config = dict(
    hidden_size=256,
    n_experts=32,
    balance_bias=True,
    num_key_value_heads=1,
    head_dim=128,
    rope_fraction=1.0,
    parallel_block=True,
    init_std_down=0.0,
    optimizer='soap_variant',
    warmup_steps=66,
    max_seq_len=512,
)
Below are experts of layer 2 (counted from 0) of a mixture-of-experts language model. Rows are named gate (a neuron's input weights, with its number), up (a neuron's input weights, with its number) and show model dimensions 0-255. Each number is 50 + 15 x the weight over its row's rms, rounded and kept within 0 to 99.
Before each expert's rows: a language model's description of what the expert responds to; "comes after" lists some tokens at least twice as common just before its tokens as in all text. This comes from a sample of Wikipedia text that the model never trained on. Tokens count by the router's weight.

# expert 4
Description: Line-initial hyphen bullets and pipe cells in infoboxes, tables and lists, e.g. - Name:, - First flight:, | ISBN.
comes after: "\n", " ", ") ", "\n  ", "1 ", "2 "
gate1:49 33 53 53 52 59 62 52 35 66 40 42 47 75 42 46 60 21 41 68 25 42 60 55 62 63 44 22 46 31 55 51 60 69 41 56 59 45 49 57 55 42 54 59 66 36 64 37 60 45 38 34 26 29 32 51 43 57 37 44 39 47 36 72 33 48 59 51 60 19 65 37 46 67 27 56 24 46 22 45 64 53 30 39 42 51 29 50 51 71 73 77 28 38 68 62 75 68 66 39 41 65 43 57 49 23 17 39 42 53 41 30 73 34 44 33 48 30 55 60 37 43 47 73 49 50 52 39 31 54 17 31 60 72 54 40 38 23 40 72 59 33 60 34 48 58 69 37 57 51 61 43 32 56 32 45 69 44 40 52 27 61 53 12 46 41 25 71 76 92 43 44 40 70 62 50 41 58 43 23 49 48 44 61 65 86 47 51 42 40 42 44 65 46 66 47 34 42 50 55 26 33 74 56 98 55 43 53 50 70 33 53 27 42 55 58 24 66 57 49 53 55 49 39 60 32 22 65 51 39 37 80 51 54 51 42 67 35 71 67 28 29 51 41 47 52 51 53 29 92 82 57 42 67 69 58
up1:47 55 22 44 41 33 60 55 39 42 44 59 54 09 50 53 48 56 53 40 86 69 66 25 29 80 64 43 42 53 53 45 34 34 59 35 48 58 64 52 24 46 27 44 47 60 53 64 22 40 56 53 51 69 74 47 47 64 68 64 66 35 55 36 43 38 19 31 34 64 72 40 39 54 57 55 63 38 73 66 60 58 42 62 55 40 37 48 42 54 50 47 58 44 59 33 42 61 30 62 47 33 54 60 52 67 78 64 45 47 20 42 30 57 71 51 37 50 59 41 41 61 52 35 41 63 39 66 86 73 65 42 75 14 45 21 32 55 69 49 69 82 55 59 77 35 38 78 19 71 52 46 49 67 43 79 37 77 63 33 59 40 40 72 45 59 47 41 60 39 52 58 37 40 63 70 64 28 77 46 66 53 40 54 44 36 52 44 57 25 30 40 38 60 30 51 64 57 45 35 75 42 21 53 42 51 45 44 32 49 65 21 37 46 41 35 75 49 06 63 62 65 50 58 49 60 52 36 66 58 56 16 36 41 51 58 38 55 17 46 44 42 39 33 31 35 42 54 58 39 36 72 16 56 52 33

# expert 29
Description: Tokens inside parentheses, digits of birth years, and short notes like champions, Manhattan, southwest, US 14, then a closing bracket.
comes after: "(", "born ", "200", "[", "199", "\""
gate1:35 62 59 68 22 46 53 67 60 67 75 42 76 42 55 40 36 64 52 77 40 50 56 52 53 58 65 51 52 60 64 77 39 17 82 56 46 45 50 47 49 38 44 65 32 54 26 32 50 73 42 66 54 64 36 30 54 74 43 50 70 30 55 19 61 63 76 66 45 54 29 56 50 48 44 56 73 47 51 62 44 60 33 56 30 65 43 47 63 40 60 60 30 56 34 60 37 47 56 51 46 44 66 52 65 42 72 55 58 45 86 34 57 57 52 24 43 34 36 50 85 55 60 39 74 47 28 79 61 35 69 60 40 51 43 52 57 40 54 38 67 50 61 53 20 91 55 32 46 70 39 61 57 91 51 81 68 14 69 24 49 46 41 46 52 58 47 49 42 15 60 65 53 80 42 43 41 47 45 47 27 67 40 75 43 74 47 61 61 32 30 60 63 56 52 49 24 37 52 67 80 61 51 27 63 33 57 27 60 44 57 60 62 66 40 56 45 58 67 53 55 34 51 47 51 15 51 57 50 60 21 30 40 42 52 52 35 47 56 70 77 64 33 90 78 44 34 37 48 63 34 44 50 43 38 40
up1:63 54 61 51 40 61 42 82 54 66 58 35 33 49 84 51 42 54 34 29 70 62 50 69 40 55 53 21 47 46 50 43 45 57 24 35 64 46 76 53 51 22 65 45 41 29 29 44 72 18 43 22 38 38 52 49 07 32 55 65 64 44 30 65 44 73 57 49 33 32 68 38 53 32 68 77 45 34 69 37 23 61 50 64 71 67 44 49 30 37 27 20 51 47 72 82 91 33 62 58 33 29 46 45 59 30 62 39 57 42 62 72 61 26 33 46 54 41 51 63 61 47 43 46 68 39 54 58 52 73 47 43 53 42 54 87 54 65 44 40 38 44 54 36 66 91 41 71 52 74 40 56 60 72 58 77 44 30 40 37 49 52 46 41 65 39 56 39 37 43 55 29 33 10 31 55 25 49 55 44 61 45 61 35 69 56 31 71 59 51 40 21 54 52 37 61 60 56 44 44 78 66 49 48 67 59 50 63 38 53 45 52 67 33 54 47 46 50 46 66 57 51 48 64 68 26 50 33 65 32 33 59 66 65 59 47 41 66 72 50 48 38 66 68 60 69 52 58 50 55 81 64 59 71 62 23

# expert 2
Description: Names of countries, states and cities, often in comma lists or after of/in/New/South, such as Germany, Kingdom, California.
comes after: ", ", "of ", "New ", "in ", "South ", "United "
gate1:28 22 48 73 65 47 20 53 26 47 54 61 58 46 84 57 30 72 52 14 59 67 49 57 49 54 48 34 33 64 34 32 47 44 43 61 58 20 67 64 65 71 69 49 54 66 37 57 46 62 53 55 09 48 61 65 47 47 49 56 46 43 25 65 57 41 46 49 49 64 76 64 37 43 29 53 51 30 64 35 37 24 35 35 72 55 50 65 60 46 44 73 68 42 60 42 43 55 74 47 53 38 20 33 80 56 47 22 70 44 69 33 43 47 53 42 48 66 66 45 43 83 50 67 71 49 55 49 29 57 51 45 40 70 76 43 50 38 41 53 59 65 52 48 41 11 27 49 78 61 53 56 61 49 50 45 28 49 65 44 61 62 50 54 52 49 34 59 66 68 17 32 39 68 62 47 46 48 58 43 67 49 36 72 20 68 38 46 61 40 50 51 71 37 35 56 57 64 73 61 57 72 36 39 46 41 92 63 37 29 35 50 61 18 59 45 32 68 76 88 32 70 37 53 43 50 23 50 45 52 40 36 55 49 46 54 69 43 25 70 54 61 35 48 52 29 27 49 43 70 43 45 38 22 80 57
up1:69 39 48 36 36 48 43 21 38 67 62 43 51 39 23 67 62 37 44 51 65 44 62 55 44 28 70 50 36 51 42 63 54 43 50 63 54 54 57 68 26 45 71 45 36 31 55 65 56 67 48 99 62 68 41 53 45 35 56 38 62 80 48 14 61 67 64 41 54 68 46 50 59 77 47 61 27 62 52 41 62 45 67 42 47 26 63 59 52 50 64 40 42 43 46 54 45 47 73 70 53 52 66 27 29 44 42 59 44 46 56 56 56 41 46 40 59 14 65 35 82 63 56 42 43 44 72 43 22 57 52 48 51 55 50 37 31 63 46 73 33 45 33 79 44 57 32 26 59 63 67 46 50 69 57 37 75 69 24 87 28 39 48 67 58 39 39 49 50 38 59 66 34 67 49 69 59 50 53 34 61 53 53 68 30 24 20 52 60 51 60 44 68 70 49 50 71 61 37 51 19 62 87 25 29 58 28 66 51 49 28 41 49 73 71 47 77 40 33 55 86 48 46 82 65 79 39 47 59 47 69 48 65 73 65 38 46 29 39 46 39 31 54 43 52 70 53 60 42 28 70 52 24 47 26 29

# expert 16
Description: First word or piece of a cell or field label in tables, infoboxes and stat keys, e.g. Rock(dale), Corner(back), Avg, Species.
comes after: "| ", "- ", ": ", "; ", "\"", "The "
gate2:13 52 53 36 50 53 40 41 52 52 74 52 72 47 37 44 44 44 65 60 66 40 63 64 61 66 41 22 51 43 66 37 73 46 74 43 67 56 38 61 56 43 52 38 66 46 54 22 39 53 55 67 48 72 64 62 46 30 49 36 69 36 54 47 41 64 13 25 58 34 53 34 53 60 57 33 61 52 59 36 47 66 43 63 41 62 39 73 66 28 35 38 60 45 55 62 11 55 54 27 57 61 41 58 69 63 64 30 75 56 50 54 47 54 49 35 78 71 30 13 53 29 45 71 50 37 39 78 40 30 58 58 47 43 26 52 41 29 56 60 64 29 23 57 66 26 64 52 47 34 46 21 42 55 72 63 41 55 69 60 27 57 74 78 56 47 84 55 61 51 36 33 48 20 15 69 57 32 48 24 70 45 75 56 66 40 45 48 77 56 00 45 60 36 60 72 61 58 33 59 54 43 54 60 61 27 51 33 22 53 45 38 31 30 69 41 39 33 41 69 63 76 61 35 52 39 21 45 51 67 66 55 49 41 47 54 49 53 46 53 49 53 66 39 43 71 43 35 51 51 41 62 51 85 58 60
up2:25 53 62 50 40 53 29 34 66 28 77 20 65 64 54 48 21 45 57 56 89 27 62 72 45 64 54 32 58 28 56 36 62 61 52 52 58 49 68 54 35 52 64 63 81 50 63 71 52 54 40 81 77 49 43 61 40 23 15 35 55 39 52 41 42 67 43 45 53 46 37 44 51 59 67 50 56 43 76 37 52 46 48 46 62 62 64 67 34 55 24 38 53 35 87 75 37 32 34 25 39 70 34 58 73 42 47 32 69 63 44 56 53 43 48 48 77 75 58 58 31 53 67 45 55 54 59 55 36 74 52 38 60 62 51 57 34 41 44 58 60 39 43 60 58 16 66 63 54 26 44 28 34 73 62 83 51 59 71 80 44 59 55 70 52 44 44 57 61 71 67 38 59 31 37 53 61 45 49 58 42 51 70 37 60 50 39 76 47 50 40 50 39 38 35 76 55 47 57 40 36 31 75 31 50 36 26 46 45 69 56 60 42 51 58 40 39 41 50 91 61 75 69 51 15 67 64 44 56 50 59 56 47 58 56 81 38 33 51 64 49 70 40 51 40 61 48 53 82 45 76 72 72 93 47 55

# expert 27
Description: Possessive 's, apostrophe contractions (I'm, don't), the articles a and an, and possessive pronouns his, its, their.
comes after: "'", "is ", "as ", "with ", "of ", "’"
gate1:29 60 39 41 52 51 60 52 59 84 55 46 72 47 40 23 37 62 56 43 58 54 56 45 26 85 16 51 72 78 66 74 58 23 36 24 45 53 32 54 51 07 53 35 46 13 42 43 49 57 44 64 71 46 42 51 72 49 23 40 47 36 58 48 51 31 66 61 41 48 33 54 36 21 69 60 52 81 76 65 57 56 52 31 40 53 44 46 72 52 49 50 35 58 65 44 11 50 26 56 20 51 61 68 77 32 59 55 34 49 61 58 38 53 50 52 28 60 33 25 19 51 78 32 48 50 62 50 56 51 55 45 56 50 47 36 24 52 42 44 50 51 38 52 47 78 75 63 68 40 48 58 44 58 61 80 07 42 51 28 33 36 49 53 49 63 72 28 47 42 51 40 60 31 36 45 50 79 58 86 36 28 60 45 52 67 45 66 72 70 47 29 39 50 45 46 76 65 66 49 40 57 54 54 53 52 46 52 50 39 41 27 55 63 65 35 24 42 38 65 29 46 62 41 37 45 49 55 51 36 61 22 65 57 68 63 43 46 45 47 31 73 36 49 65 55 28 44 69 84 41 29 67 52 46 71
up1:50 58 40 52 47 31 69 29 52 53 46 49 46 36 69 31 66 44 28 28 45 64 03 45 61 33 27 54 61 72 55 66 75 46 40 39 62 79 50 60 53 32 56 60 57 25 48 19 35 73 67 29 41 45 56 56 48 35 44 75 55 47 25 65 38 51 31 49 39 31 43 42 42 53 47 68 66 46 33 65 70 38 46 49 48 60 48 80 29 40 74 47 58 74 60 35 69 50 51 39 68 29 29 42 51 34 54 66 28 50 46 49 51 53 21 59 14 45 50 36 50 51 71 38 64 59 60 59 31 39 20 51 26 56 25 33 61 57 46 52 81 49 36 37 63 50 59 58 54 39 33 59 44 46 99 38 19 43 68 40 47 57 38 44 29 56 68 21 55 58 46 33 37 30 47 38 39 59 62 61 95 50 55 49 44 44 40 38 65 46 66 31 49 28 55 40 82 51 61 49 43 41 23 44 35 63 63 58 61 52 79 34 47 45 56 65 59 54 29 38 70 45 65 60 58 64 52 32 32 45 30 51 60 51 54 66 35 32 37 45 47 71 37 76 48 48 50 36 22 46 50 12 27 30 65 70

# expert 1
Description: Words and year digits right after a preposition such as in, to, of, e.g. in terms, in case, in 1582, to prevent.
comes after: "in ", "to ", "of ", "In ", "on ", "for "
gate1:73 42 78 59 38 49 44 17 50 61 45 48 28 57 20 42 39 28 31 61 49 62 35 60 37 58 47 47 46 74 64 53 20 63 61 46 52 26 13 89 31 48 31 51 60 57 64 62 51 51 68 51 42 57 46 42 60 38 48 62 51 59 62 72 52 28 32 35 56 58 59 64 54 25 45 68 60 26 49 71 51 41 38 42 71 59 42 40 76 24 67 37 38 87 25 42 59 49 64 71 57 72 61 43 36 29 52 51 56 35 65 43 52 65 80 44 36 45 76 50 62 39 50 71 63 36 35 65 42 64 40 54 54 33 61 53 32 52 40 42 39 83 55 71 78 49 46 54 49 44 62 44 44 42 45 29 66 72 50 78 54 55 41 77 41 55 52 40 55 43 61 60 52 27 32 25 43 50 55 37 37 37 40 45 40 52 36 21 65 36 73 52 51 59 10 27 62 31 55 52 82 61 57 71 46 43 17 23 22 47 58 19 45 37 43 49 49 31 67 19 69 62 55 30 56 47 45 63 51 75 69 49 37 69 61 28 63 48 31 51 33 38 56 56 67 75 64 55 68 66 37 32 48 56 66 47
up1:52 37 50 57 59 28 85 70 36 51 69 59 79 37 57 67 70 46 56 54 72 70 71 29 64 41 43 31 61 40 69 51 61 40 36 35 72 62 65 42 55 48 43 41 66 34 23 15 31 62 50 44 56 70 55 70 56 63 16 48 49 56 34 56 30 69 47 44 44 81 34 39 52 69 56 55 45 58 40 50 55 27 72 33 21 47 55 39 25 27 47 64 65 23 58 68 44 51 27 50 46 41 48 54 70 33 51 24 35 77 17 49 29 66 38 76 49 51 54 32 56 38 14 32 25 57 36 34 71 24 75 41 24 53 34 57 58 64 55 55 20 47 48 46 39 43 70 52 39 42 50 76 21 60 50 41 41 31 36 19 33 41 28 21 45 52 42 21 41 39 49 58 31 66 37 34 33 46 73 56 62 57 52 62 55 50 48 47 53 47 38 63 57 46 40 50 56 64 41 49 54 50 49 47 61 77 74 46 59 53 53 76 59 72 69 30 52 37 37 36 51 58 42 66 57 56 26 53 67 66 42 48 49 52 64 60 50 29 83 47 72 48 44 37 18 45 56 51 57 77 73 63 22 40 45 42

# expert 31
Description: Blank cells and trailing numbers in election and results tables, e.g. Turnout | |, Valid votes, plus also in See also.
comes after: "| ", ".", ":", "202", "201", "200"
gate0:42 33 49 49 62 54 33 66 58 71 51 50 42 42 22 42 67 35 55 64 57 55 35 52 65 38 26 44 23 27 68 33 32 38 60 20 46 72 45 40 39 38 70 57 48 35 67 33 24 59 51 40 62 30 47 47 25 59 62 18 50 33 46 28 37 69 46 51 65 61 41 52 62 56 52 49 41 73 60 39 13 85 73 73 63 33 60 35 43 40 61 16 38 33 68 53 36 35 09 64 48 62 52 52 51 65 72 38 50 35 41 64 37 60 10 75 49 86 45 34 55 60 30 76 65 42 32 47 40 57 51 34 60 67 51 62 73 39 88 36 77 43 41 43 38 42 21 39 57 35 46 22 34 53 30 39 64 46 48 42 24 60 54 63 38 43 34 55 54 33 27 41 51 56 43 51 81 34 37 59 54 55 54 61 25 38 59 59 57 66 46 54 47 44 59 51 34 51 74 53 34 67 40 57 11 57 65 25 45 44 35 59 55 46 66 56 62 47 53 38 36 41 59 56 53 29 36 53 56 53 69 46 24 37 24 53 47 55 52 74 42 57 60 65 53 54 66 84 59 72 39 47 74 61 44 67
up0:54 57 87 40 66 32 81 55 72 36 63 51 65 32 50 43 47 55 53 29 41 62 30 51 62 75 68 47 66 54 31 75 41 45 61 53 35 81 53 66 70 37 65 52 70 47 61 44 42 44 60 52 62 42 56 60 50 47 50 70 25 45 65 54 55 41 61 22 30 35 43 64 41 42 46 36 27 30 56 78 81 52 45 41 25 34 55 44 53 43 62 65 55 45 55 36 43 55 34 40 62 39 68 56 59 62 36 34 70 45 29 43 66 70 42 38 36 21 74 71 33 54 51 27 71 19 41 33 34 49 46 45 80 46 49 56 31 57 78 80 33 66 73 65 37 56 39 40 51 45 56 43 71 34 49 43 69 46 14 47 52 40 52 55 35 00 81 15 29 53 69 39 40 47 34 49 43 50 75 17 58 74 69 45 54 44 59 53 48 48 39 39 60 55 77 45 53 62 50 62 66 34 32 38 61 68 41 65 51 61 58 70 43 55 64 44 40 31 29 61 41 41 54 37 46 60 71 56 43 34 34 32 55 34 59 72 33 42 30 60 31 35 37 60 56 47 47 25 62 28 73 58 27 40 44 41

# expert 24
Description: The determiner the or The, plus This, These, Each, often opening an article's first sentence or following prepositions.
comes after: "of ", "in ", ". ", "to ", "at ", "on "
gate0:24 54 54 42 38 34 47 56 65 30 44 68 38 34 54 71 56 52 59 47 66 52 51 31 44 56 54 38 57 60 41 61 43 68 46 61 49 39 59 46 55 35 51 32 65 14 62 51 65 44 70 56 36 79 68 33 69 40 50 58 69 68 65 44 52 67 61 65 65 47 51 68 13 24 42 47 61 77 60 78 41 32 67 64 89 45 49 62 53 37 33 60 31 56 45 52 64 79 50 58 50 24 39 41 70 66 70 36 61 59 96 55 66 36 49 33 74 37 66 58 48 36 91 56 66 35 38 22 62 50 48 75 35 48 64 43 73 55 65 55 49 42 33 46 45 65 41 71 72 67 54 69 31 40 46 59 77 45 81 45 56 44 43 20 51 62 44 46 41 46 56 37 53 56 58 76 32 50 55 52 16 49 37 56 55 68 18 47 55 23 60 35 55 52 47 66 43 05 52 53 70 86 59 65 48 72 26 48 48 55 60 58 56 43 64 32 55 38 65 43 65 65 71 38 58 77 63 66 39 48 44 45 50 61 57 53 51 57 42 58 37 67 39 91 50 67 63 46 71 75 38 49 54 37 49 71
up0:79 44 44 45 69 55 39 67 62 52 59 34 64 73 47 38 36 46 59 55 37 44 36 55 32 42 45 40 46 61 74 48 42 33 36 37 60 75 55 68 58 30 27 83 51 59 40 63 40 35 71 52 67 37 22 40 31 51 58 50 44 50 51 70 40 21 39 36 68 46 65 32 58 66 66 57 50 30 00 28 51 55 37 44 33 71 36 39 25 57 85 59 53 53 62 58 55 27 46 48 63 57 44 63 23 57 02 92 42 66 48 47 62 58 53 50 31 60 59 49 66 64 45 45 33 48 56 74 57 57 49 34 67 65 59 34 45 51 22 45 32 25 59 46 61 28 57 34 49 36 59 56 69 63 48 50 28 70 28 87 38 59 27 56 55 38 62 71 59 02 59 64 41 36 44 40 71 26 46 60 45 39 56 54 47 56 52 42 22 52 65 78 50 41 57 40 46 64 71 44 52 35 34 41 40 35 75 58 40 42 20 55 71 53 28 58 41 62 44 36 51 30 36 48 60 39 80 55 42 66 72 44 49 49 48 41 71 43 41 49 33 41 71 44 47 38 39 53 33 34 69 63 39 42 83 57